Weights of a small mixture-of-experts language model, trained from scratch on English Wikipedia: 24.2M parameters.
Below are experts of layer 3 (counted from 0) of a mixture-of-experts language model. Rows are named router (the router's row for the expert), down (a neuron's output weights, with its number) and show model dimensions 0-255. Each number is 128 + 32 x the weight over its row's rms, rounded and kept within 0 to 255. Numbers have three digits each.
After each expert's rows: "comes before" lists some tokens at least twice as common just after its tokens as in all text. This comes from a sample of Wikipedia text that the model never trained on. Tokens count by the router's weight.

# expert 11
router:134139095142105130144071112125125109162179123115146152093146121156141117107113107125112112092142118203092106159114148175116108116079149130113137171136209111148149147171159131154145108122106117159108074162137159142135156069156073117071098071087096127132152162188141144201065132114182094085096150066107151100087130092096084071125162118131091104101100131153136142188134160134089104069143118176133160100092137140116102060084094193119149126182153094102171168142080151118097164075143163149162121074110156090134145110177080109132141128067168124153129136147135140052119080209106071120150164128145125174143097141105126125105096154124165081136164175123092119130134165137098074224109105129147136143146124095139134131160131195130109091098111146093102119155073130146116061171107058
down1:086130123081165104159147095162205185155121155155208155156142103155138113094133092092153104064139172067113135072159156123053166092104146161117103135159125134056149178121133125119128111109126147162105175106063154117130112161123101152121139116090096130137099105185136142146096119176123149132075140078047090150099120140122151102168110155202063172153107204188156097168086105068138099130136121141143126213109110151144118161153128125166139143142137104149100158134153115075105112138079165144169155138124123149127139112149134178127177136181116102122128114194155137193116059172141136099137105073136096144117090143123134077184120133096148157101113121102109128077097151131078157130140124142207160167184094122145129061152142111134155135154138151084030089142114102144108137124136125
comes before: "0", "1", "2", "3", "4", "5"

# expert 14
router:088082083119146118078139102079140140107188097147075148144176107122074147111165137081107147146161107135191160164156075162100120137079136148120146105143119128113118125094084136142093083109119118086104104165116124090118125160096156131155090157101166054104123118144117157092151104132161127142175141160083121159134170131146143133112123145164135127069166084118143074117135116149161087187141120105097136091106093099181132099128131127148149096161127148087128152148162148172171156153156077097102113130169055126147090172139126151034070093111155077099082150123171172177137065161095154118134110098127209080111160110124184175124116129174130126095147076159132128066118087111171076099082174180104140088134091115084070129089111065105142162132083108180131112104101154173110137088041160
down1:102095138182153105146136101102118165112098187146138112070088056123050104080172119201188171149104097144153142097112154070123092194136074097108105153141094151139168146113164069150096114142162157126137121162125078155130147195126142136113131166142169171083177196098146091097116140120128103113099129096128104127077158140077125116156075099151137186128172059160129141111145139146091128100146166082121114191157148141080143137107084146103119096154150125117126149196187116107140111043118114137091156121188148091144115137102172085094187150118138111139150133088111133121167148089126124166127109102153156126096126101099139122184127152188093195104072154149121114070091159170163135083169181127093145158109130164154123109118152090125119116092189187166109196099145124099149147089127119
comes before: " to", " in", " a", " as", "ing", " of"

# expert 27
router:125140182138058186121067166151085167088135125105101153117137153116130124188106152064130124145121201077122137179137103106140119130144188118099138081148091132116145110180162135127135121180144134140144107125154110114184114145139135104111158078102100108080084135122059182091113129139070077044100198172157137119119062117164143090149131142124118191111079166161155136084132117154181161125105110107184139087117096094138155176110113144144119153163148133198115206069126125134084111110090139078135128143190116102158147139124079109139107203114128121123106048166113094148120154125129127060147139104120140112114177139170146167152102141093098095089121151139137141145109163182160098141184108141107040197175147142127127101134117097171081132079136140148124096135138086132106167068095131
down1:117155171134081106075174125198103164096183113135180075167156107101107098124163182148112065087076091161121115160104142093191123093180081105114132126060136054100100125189162104102126082067102113140121165128133160151120130131125129203127171044115100103134121131139122134172087143143170132104083134120159114123117134169089064150098166122091154151122100171144153098180111131137113147105135142076144140120116128133097168186149111161094125138122110104163122065132164094169165130140088118135117118046127236128105124169106176134140143102116115128142106141099131140164118097083162122132145054100172176144126129125199074111160127146075184096183171126135155126138113191131182121078122118155124093114144110193146156133118145139165126133077091136147136119096154156131073105167102144
comes before: " |", "0", ".", "5", "6", "8"

# expert 6
router:187129134169160153148165130152039113129153119153112103076126113125070136183181079154154161088094077179146102112077109063082158152123091073132097144133099076144162158136114104133154127155102134127153171084084147095102120180107148103156132124161105181125093099185130159175148098156118112119113158138137145150113125135121112114106072180180129170110124123139081107084154151177148138134185134121082150119068134097132125128091160103095198151156087134078101090106166151096155106153155093155099082112086143102083119192154123130112134169153142120074097172151117164148171054125139137117066153080162111106103153084085136143135075137166145112111139109162165147087149090153164158088090160104090107134131177201151034142191102099153157168106153092120130171124080122095095117103102157
down2:075186110098156076097140150182133141151174122107123181108173160162182137115039173167166126134122183071120155138072081107086172133044145117171177134078147094130130176096103097081135099074138112112086123115098129167108215124105142157152126154136138155112164170112161130159060141154133179103123118128118145098087092080094114108121075147154075074104142138066153108098098180114158133104112164113090138136136127122105097161119063089115145094096145134123157086101113160135163158150099113050172113087083133145125146101132116132119133130106145151109123134136121137124136056154158085155121090075168067104174152128086139090090122079110090101084149137117154177090144166135081144109110111097122165151086149161102130124111123124191162148134169139132165134154100061115112103183095055
comes before: " the", " a", " by", " in", " to", " his"

# expert 23
router:117122148147144062093135135084178109147153130105132104158080131142144148066120174105152152149123051097117104116103150178156098105152112102183085126170185137109110199091129053120089146091115131153114147116117082132188128199110146154037124139131179130178130074170116154124121140117159143190085114142101127117101155133158174191111146146095129109177100067073161062169109147109095075156096166158110096156200127143145154130184183085088124130094115121119175176129173166115140140180105157101073129094118123146130116120172124121136152111206096052181176137085111159099078166124131139164101092144159125125140099112108124113103164078154132090127096135112121071080193059130157158146112146131165148169138129156110169124115144082154121132159080135149127145107121119085138141089117152
down1:167187134144123165091105155121157129192163076135112158183132116108135110160079134110106104122140159123109108142179061136089122138172113145103097141149134168120192127136065129136168079150145192143116098043182098096081163144056155118166056019130096135108132134149130138140127173100107156169130119098136132155128154094094105142163134127161103145105127130183114099111106124123165156114151144130103081122075134154165142118120143152121133096149149123110135148141120107131215161187124049078130096156091115095137105103141090129181112051073114108115087036091126080135134131150095164059110124120183153108061147140179158128073146094122155151096179142089101075155070125133159121070103126157149111096139123163172093135116125166132140164138084124083104134091144085129097122105096136
comes before: "s", ",", " of", " and", " (", "'"

# expert 18
router:092069115117132142171069142163112160119145147130175088134177146194159139175099099139149093111113153161205184163132142096155120139154108136092112095123111117119115111093099141209133149129150164168110128186155109120115115107177162104130132212169145162160070141132218101170112129120131146138137103177119134113149151189086112128099099124119118128125125114126086137128154077135110106102156096146138043177167131083148093121083080184104071163093103089170102150152079137140173098128125130181146083087180077112160112108108123150147123075184132146107133123161102110120089087141092143164122210173064121145144124175129098117168097127122150132120141179119170164146106139112039148145101137117161105116111157106137100132170142139064095096089173191120180088113193067150129155127101145
down1:118153132122111124174174167193125165168112146140145111182147064149113099148140114118167136147110105166160096173099111077127128103102130143108090164113110167078141128119152127131136085181140119102136158144037107118183059140118082101120117080134082121126074071097128183188154103149112065139120125068130146119154145091143132133123103138101109197085183135107117098091164128078143120108156091156175104143114097147122156121151125094135108121085131099179134158123124092104175117155132115139193114145086093082100128153160112147093141137143085116174135064150116144096105094146208118135093135124092134188066173142135176073160093076111104108142090068075160134089162129121096082132154160122145127129148120183104124117137164138119055135032150102144064140137122114137108149103009113
comes before: "-", "|", " |", ":", ")", ";"

# expert 8
router:153211126094142153232164055104152088168068105090170091169164128105147108176126129111119178128129125176148148116127160140112190140114096139113122156117114167128052090171144120140108130137184053089112103079134053145111201142125096090136130100165128171158156070133117172158141139140166122061131091138147141135166127132142139126125047126221163145127159112127089133179098112131110134125128106111104081171111128181098137093071146146059174102157125095149160164154107094146141135132116177139102140100140123069117119114072199135166147131105145115094127146197196075126131115144110175116112108094153122104150120119075145147101123097198176116107141123114155086150103121111144134067116131091111151147144174102127118123127139097130097118149164125144161160169158124112204134163108079
down2:095140117107186124108084169083145159101076064137138126139179184096118106163142096202075082125097096107166144147173111144134161160168167092107130147131121088141157057161145166174112121123148157071157110172115106082118113151144125084127138169134101133068112200108086145129086147129101124123154113133129147119081146110123102103079100123156143150132130090092105116092167137128141102103094177167098050104150129079122109148126139136044082178143080098133135110109152106138076155129120113183090151076126106114153183098056122136112133150147165150125183130166115094099137147105171140150195087066118072184159159070154177143091120121199136144132120156067163104098144105137135120115143123129121174145058117144159134122170157107165099141099145090155225119132153140175108144130175064
comes before: " the", " a", " his", " first", " an", " United"

# expert 26
router:186177145085143116108142109133163169100141116145106087162104080176091142100097139145176073136144111072081127143118132085123160129100093068122134126121155119116155115072138074118165120147092114141127177136109126091097175175110179125119081125121103062142168154125168146146117141100166130170158137118078092148137112139121118116203102134082145131217114175144117124093064109071118082070120114136180084114175124141164092151186134168081173092129100131097098114113135080065146103176112147123162082132057156177118113136146111126119151121130080143133150110093113134173135212122153131088171101123140054114035140102163128059129166112168082145170115163079140143169148154215127116092152080078138190113101158134143076151120133106138102124161118116111118106141113148114144193134138111
down1:146141193101132033104173135089160128123066144153158154106065092125093100140107112060121131172164065126141165107112160189152157126143159099137171123170158153102061130104169129105122159101100175127086116130135129136129106148111105113138155080183102173108125143118074114151200129124184145106173106161139174135107179140112078152113154101142062166194111121122151154145166095164112146074163120136071174158135112151171123099138113133216148144141101075124123138126184118162117102163125114148131121104170129178118052184091189127149098224108178157162171118130117109058168127156116106147104113119079167129145123126169111174107129118161153114082102130161165099165149125064160127130124153127141105111197106148130147167162162151150205092168114144109105122126116127134156112171160127
comes before: " |", " (", ")", "'", ";", "S"

# expert 1
router:141135096162196096122111148090149129121151179120100116177065151118121092113141121153117149166147148078126212184100154173172075114143085106112106125159128076090123139133123119102129171090110144084172183063059135146114122125118145128129122157096143104176106128162108115124194138142101075135143146146126094139138173137155151087085135190109106152129165135109136143141183163147137071104087155084092117163139177151074107167148198125166144149059092088085154108125107075179140191148141182117131147159134146135158170164155137102159106162163111054151173122082105153077089107192151153135131085128139115121141093073154166131156164110088109137075119123161148156071137121145146124148151178138080173140177087139101226117066110105097136092155104142096130164109160116084115167120186143
down0:107081187117132164065098115191109146078159166145129068055102150112164160153156140169134136162101171143147086117134136143139141118147156164106155140149117075084154118125102094136127105068109121132096106139188096113147096149108125113152110119176101119109103090097137178121148097140122137129121092122120090099149165107100123221112106066179147088112068130206111115147085162159147176078076103081078185126141107145149143066133118190054126181168084156149156147116158101073081141156117076117160123080165122160111103175075132161144137135148161079136165143074175192126142132128128150085123085127123161140133091152132107187129077122093117160149074105130127141140118162155115153121141128123114170120110118098154045123145109078121187167028109147104131148143103148118074110094099106
comes before: "s", " of", ",", ".", " and", " in"

# expert 2
router:120128191132150128121147071145182112160119125091171134069140202093117164166124147174133098113095072073132123127125148139081152129188140097149159163099126118143074095091132083090142091135108119182109123102184108182185128119142104105103141153149179148108122127096090171106103145113180123118066103139121082162146144094132108083056089115127170194143173075169099120199078112110116163158132178146113104124118144112079107135169166112132142125090118078174145059103134089108189119075126063110184167079172179104072092138141113088129194130128109189108170099106077147150135152134099077183157097199158130090101092150149099128122115141126135167164136125139151144113129139139114100057149096110149138117091137122089156137125171101105084119115160145153120154194194098112145148109159116
down1:098145143141140133127125099151125135160112117148092195123169142092165157089117135129100080151104117151124121188140148147018192149120072133126106179080087152116091050136219114097093107090122116150093168111187128112145099146142147144166169140155171118071161091084131103149073112161164115138143116048141136211115125139097085102092166109139190143145136101100067149162176145134099172135112131142148095128127096101092123131050130099077130157081078124174149137120161228094096110145132117115136137185122163084121145170150149094132132088121154147070053125108204111111135132118143103143153110190143128168085104081129055124151123162110141119110094144154129150107128140152160078147097138091108121097195131173111105142114149167145098141119151156130137160150167150142090173163108139
comes before: " ", " the", " \"", " The", " A", " —"

# expert 21
router:156078099127177059087106128119157093103194140095106094102091163083129159134117153143108138199117110099145128126131136171088149066112139098115093119147137082170129136110116145088106162144101179097194099159186135097117087104146191145153111136089193080117117117188077129139138114108131160106125107128158102150118146176114116145146147147102159183124141120128168094098191144145136063189075118134146099148047171036074105173158129141105093152076113122139110080109060123166131149104140164141122102138167112116141161162097145141122183132148123077093099157147055155115130157089080123122088182132136147143130082136189094137083140102101115135076083160162159190074116046139100124166134107090103168100093116116116165158166174071107127129153118167140161111161157098157126118156159123
down1:146103076143028122149068135116146103173158119112142136126106097084134110120127129108159119064132139111135045153130143139145115111157118162140139127042181126083154102116146072137175144143156156144160107138131133079119133140119110173186138120132127134131198123146141099073119113151124129156105136081120153101068135074099140188124066112134112118095147174145131140085171131144107119139191144149084097138134122146117178109151081154166075076165116128097120103155143170152108145149140167168139139121122080126137089116213126096134177030087185152130115137166144097168167134103091188091164120130098124091153127180098133140178111201145116126165188161137101142076154145152070116114065118110085090138084170140112034116118073118200159133161108163120135134099117149121119123149056131
comes before: "s", " of", ",", ".", "ed", "ing"

# expert 16
router:161119124117117165107137114082096096145100098100099149099067088082160122135081102098165058068128075116120113160170162097086145079099056157079144125068082159116145203106090188163132141146107114132089084129100069157099084072131128138132156154126110143173122160180140155178105152155129113078143104121172080154134137101111098149110099093149090101096175132148155076127152090126133088154065124121118103119162115199131114082142096174133167083114094142161086137179176191104087135168101169166086164108089179099151125127125101082152125135137187096095126138153185115140159079114146138124147108131110114159163074102101119069168132138123061177148100120124141085098120168141127146160184131105124150129087155063164123126133080140166191143152064135077106117108159094122126094181130135
down1:105137122142121111137117127182128182092115145107131141111132172188122127103078083136136154115157140131093140148073135099194071110116165113100102159142183102126080164173135135120122153118112124163133113111119127053159121107162134160125132150107101102087139131140121125072168104090116137149132149145106156138105149000104082104082145121126124107107165156127033122138124132188095099120152065133137167125163121136089148133143101124092148066160100116143110148147113192047118083145155115151100158182155140137123117091110172088087129136103217128111089137198107146138117144123103145106130134082099113135123152139089156095147183078103096126159136088138057175116119197129141172196157127130169086133075083057135179103137198096127119127114206080130114144155099150093114126083161113
comes before: "9", "1", "2", "0", "8", "7"

# expert 13
router:105101175105080121069084165170118116173092116152168174105124109133110121093095137095074154138168118186130113146105084123122136157141105175138138125107102078135144163169107121091118157090129177140062110062154136116175098120128146144109110102050126099127170079090149143075141156122123087099168181125129152105127096098118130126133151131128108116090104182155134152131135129181105156118101183123053194079099150168125184077148072113216122146173161165142139099117076093066083157110091084161161149159113102150151132113109128060122139151083086108114104096115128134135041145104109075099181126174172161166155119145129111126129170179123184112124174098129071137145121104080112084148154174119156128174175091147147126108111103187135124109151170103185116141146105152156101114205149078
down1:104098128155101194087143109147098112113147088108106117138127175108129115142156144105077161134124132058100125139182163091113146144148157126138153074128141161115082053138124138096107149121121126102154102126165121232133155051220091080088133105091157172123110127151097139152077112104157121126104138193118124077171123120114202139107136119129115150138138112168124145158065117165163157142090066109115100101140152164120098154102126147081151066163099133131147119152121138153189152153154150137033133096126179115133163073068119108183160116137110147103184121146114136128055109131171060095110133117173128150163079104070126142080120115122142147121076171137122133130097061081150157144102076160177077188096176145181113148168176128172126150125094153137133100117088091143123189132123102
comes before: "1", "2", "3", "==", "st", "The"

# expert 5
router:111119126145123188101150147125152092136115119171093148144142130111117100096112127112088160184188159104180099197196109119167123176162174134137136140157165163099153062133148151120079057052134109123106143176152176136116112139137139182189128164127125167075077156088117064047179137158107130150156141129062082185135123115148104143089194137148128165172148151088091082143141123169124127115102101115120163143197083159125164112173130098135140079121117155156123104103154133123141151106109086121161095124209097215101135122145139152115114069128135130100116120089192116103126072160119069129119147113204124161147146161155207056102166101159138141113120128116113110107131096106136142096099098153097062146127118144119109162045127112145118189133103135113156163118114108147108147069103124
down2:105094169142061149118147124103169142173115115104126150131164127161093097113121151162127136149140096140071145196118127151146083129149159123191208167164094141113130161125120115136138073056126153118074153065180129105112102150151136138170112129147211098102122085109154151092124161085094144114126114172116144066149077105181142097137104156086148157069162103108129162201130059132121128134153193123085085096102077134151152099159152113153214104101137134075124114069137126147150106144114205103166188181126136129119052145195167063142055110150126074093083136107136109118141124144095119142088143123170147132161180099140143158170157128170132121160112108144124084116138152100141155138135149109136106124146113177126221087103160092095132102162099136115161153141136162161155124072155150
comes before: "\n", "-", "|", " The", " In", " He"

# expert 22
router:190083137114161134092164156109095130104107144150130154085107146144133128152097106099098116125124087099146085111128149113093064143053143114082198100103165164112111084106196173143129100153160142115139126124185137124165091189163138173130102046138122134082105132112114093134077165127171161110072149120132174124196132129178148118159106115079144102181184157131118207117098112103121145094160131149123121064097148133112143124076106149147141117116192112128122117130125105128201132149173131114159095168098138142071094106118097087081079145132144178112148144128098119130182174085209134088115127193097155119121115187088143106147149109128155175134131164161138133120158095075121140159108071093145139069143155123103078182145168150098074133041162181100171161116073129159102117145153080
down1:103128094109130099159178053154106126095145128165108139085169118112108171125124158121051179096137107180174138071161158073119129105143121145175154134124096130124098139115103156135077156081172134110148100138132141125080109107152138109087157141145166084126167164087114121188128199106145170097147153139185095165138125054089142113156146139184163175172148167126114057120142108152102107151107200129149069118114130122132095119136115121131142129146118195185146141115103146155136142113122192119148096133104101138149164116110094101134178155190119086128103090108097097138126139073130127122120103122087163127144080209105092115162171095119212116114112146058132144181118150179098162113162159127088151143135057138116126151032145106138133155137113142074071137172155220099055125117117113
comes before: " ", "\n", " —", " +", " \"", " −"

# expert 28
router:120097080142082099178083092131113136077100129113104156121196100140171110117125107121128172083100142115154120137124167120148137127210212139193185085092104053154093171141128093167182162073091138078156110143146104124076080131121140088178120115174197154117114147097148178163114095120107190133141104121090144094133144136107138128170118085157103108112137152151142138172122157104129165080100127094167150181143174102105150189148122087097128105154113138166087128162109161143098075097134099150066183088164197068179118089136122104140143116133092107139146121128159087100164114147111120134115112168151095125099132089087113113105116117087087214085156161068117144173108167152091133122149121162149081088038119143141140097109082127104165123124184130157155137133188088084105116104148103
down2:135188125149164154150074102178140150127130097106133141148183089125109112137147116160169165156116201071166139133099099116152083122170176097187128103147119126117178095161152154180114154115080087053126179089162139120147122173083188141112170148069143148163115142123098118149128081132140143106119181151118131130106176150157127172170097093133114094184062191161111141135166109119117116177117107098081121159163177068086143137142158116096077115115080079101114102095039128125183100112182130108075100161146142119116154110103167152180118100120117138101146182145085181106130114108109122094140129129110140151134096105137133150057068158109119101104072145011105120124099088132128065074121089179054135168140119154181099132167105164122101150141143112141134148145089128145090124123144142
comes before: "0", "9", "8", "7", "1", "6"

# expert 7
router:112193116158124137109105118103122199135119178165123093137169129089079167144130117118200143079111123111164113136161133176155113121170152176150137112108125155105138080127101085096138136155096147106086077150093124096132079139132139153096141123139046155101114136088165154199138136133080139156118156120157075142114165127060162152145124122108077063118060123147168140140202094111140162125138088129168125174150136153167175184108126068155128165095148179089109151118144145117092080097072113104144173133197131076168115128118135145154100170189078110177151086136125124081123169114148089108096132104178066098172147208116155140160161134126129095090113094122140128188155206142095118081147164140119089145087149130118101138157158123159166141137182063098103096100147135101180113083187142
down1:119171124164152092136176119160157177134114102109164135127173081148106126120197107147116072144066121163087160118125104167138073126142153126114206090095113124164086156150144139152105066136171113195141124106119129122116103128126137198104142141155093110115090084157149146119133151084125113118120081139096112131138140149118146133119179066116097153120151132127121114125069166121134134133113108190231079150114085076169152185138112139085114104149107171116075088181140120169128128149132099181132161135073115149088175150055125124124153134171094129093154072143096150152126128080102090111159100148207107082121111168147122132208147142165197133112147128101109181133101069079087102038114122152133127072108142151104118123143173136081097078107124106148206117121165093108133183161187129
comes before: " |", ",", "8", "7", ".", "6"

# expert 19
router:155123168171067168108117131154105112131136081112167156107147131127141092142212155147136105128131133169094135079089123114190122108131067178122103162102061158129124119069153088087125166123110161155077088175110092126140100060169112089067125112105146095112155123085102137041154167196128095104154140089153115140104135118144125119164089129148154101088088075089074165091158092093156120092163134079139192096102148134120098122124155195143097174086124139168121110116139098073169158097161108157134138166062101168076105136122138123079125129089127196157178077161119171165131156077129152105181144171101154089121128151131126119134105095141113155170134139129096122140100055084146139158112112094128155085166100141113119082110161163129133120193158114176086084070102121187096170137108166
down0:175142063118113158109106074099193189120145092140153167108070150149192173132147119137181114155142133125095172125091116098138052110129108173104181148149133166187119206126170134154143123119118090105057087185072133159152120108193077097111120159132131146134150098143131155134143095134094134118156084128112124143136147101166188175146100123132123108122105165115107121086166092122110093077102178120129166099113115130125071098186111160139148119151094112121050130141108131128103094077158147127109151126085124106076178141150111144156117145185159174098125126170108124071138150082193146147079128087148130120183063130088131093130044140108117067147148084074212179171073132141105150126163134092102143158124168133129125077176113073106160088119138078141157140150150136131156127147147172
comes before: "1", "2", "3", "4", "5", "6"

# expert 0
router:132178125134167146116149139104106112117110093096162216136138119094140122123094147153106129065093088110118111105135137092103129113068102116133120126215128158170151103121079157185094091165059117147151065155147132127098150156145107138152130184115083137109135179176123023115115113143126171189091105100151151119152177143107139130171098104148162131179162136122113104072097122101122149151112093114122092120081184080218084101147164093142105138140132166130130179096138151148102168176113071165116122093185144176076186085104143165174179118139173177081112112126144171123117174065180116161175119151157099147113085081108108152149138170150126097166077105088166140118133107128139185131109099094143122128092151149145120131159127101139167172112168089122087130089165186123160112098188092
down2:104105146167110144140116099097117150103068104149098165140141090090157122120173171125095091145074163100125068119093089162160097116137196139101163137112148130138111076146120125070120190115160109111163119110216150173133127146208193161120189091154166175127026116190150104122063168193108131155100153103179119180133143153158142135083099120148097114152138126166096172107057132123157161124098150130131137115141078176155133134088126174130178092090114138171126090161134129092131130078127133071086227177166143111133125117067086079130109141133168120086149165116162104105150112102116100082086134123106156147164141114119141116125177090050175126150106128090147169096090138118152094103089142169119122106103098118173174133064144152150143120130083090121182130132120104137119126154105131
comes before: " ", " the", " he", " and", " a", " was"

# expert 30
router:115109072086168136140110149158092101147131155189125124110130131185133088129119162143112110141137162104131115089083122114161152191166111115149064122142153181127115110165129147091107152163153087110127130093101143160105127113191200202055145129118098145116116087097156113101135177110129111127144146109137202123117108160101188118078129136152169170174133089058093085133115116103074107159099143148071144147059156159051142152173144183147143084120081074134126108110137142127102151143123135120123115156154083064138136044183097114098101118150138129164076101086167114057140164123145098180202154154126104192081095134164086150143147146132117136186159143162186151099143093078105196134123128123163141068082136071144148152144121100124139114091110101130127080134115101114145152111199089
down2:110186174150094109220148145172101124163151138133144117095075136159184092110147168115054101187133133093107120143125071123133191155161091147155096104181160136167117135114121085164145104161123106121125134111182099181144078121146133170115129128102120109094098123141137132131129114164158097151086150076115160118141102107060117180097095135083148130173103185152119068119102156118054151216090112146157119153137104113185101121076103167097162127139107155205134127117122180108112121099125127112086097122167111136097178084142102131157085123118121073137166136126149201147108165082140092135130052122162111139161077122110041137167116086113149108136073094158181104145168107130120135141150123091133046105117169096142120154098084098145153116121132148116116174080108106121033120102137084
comes before: "\n", "|", "==", "-", "===", "The"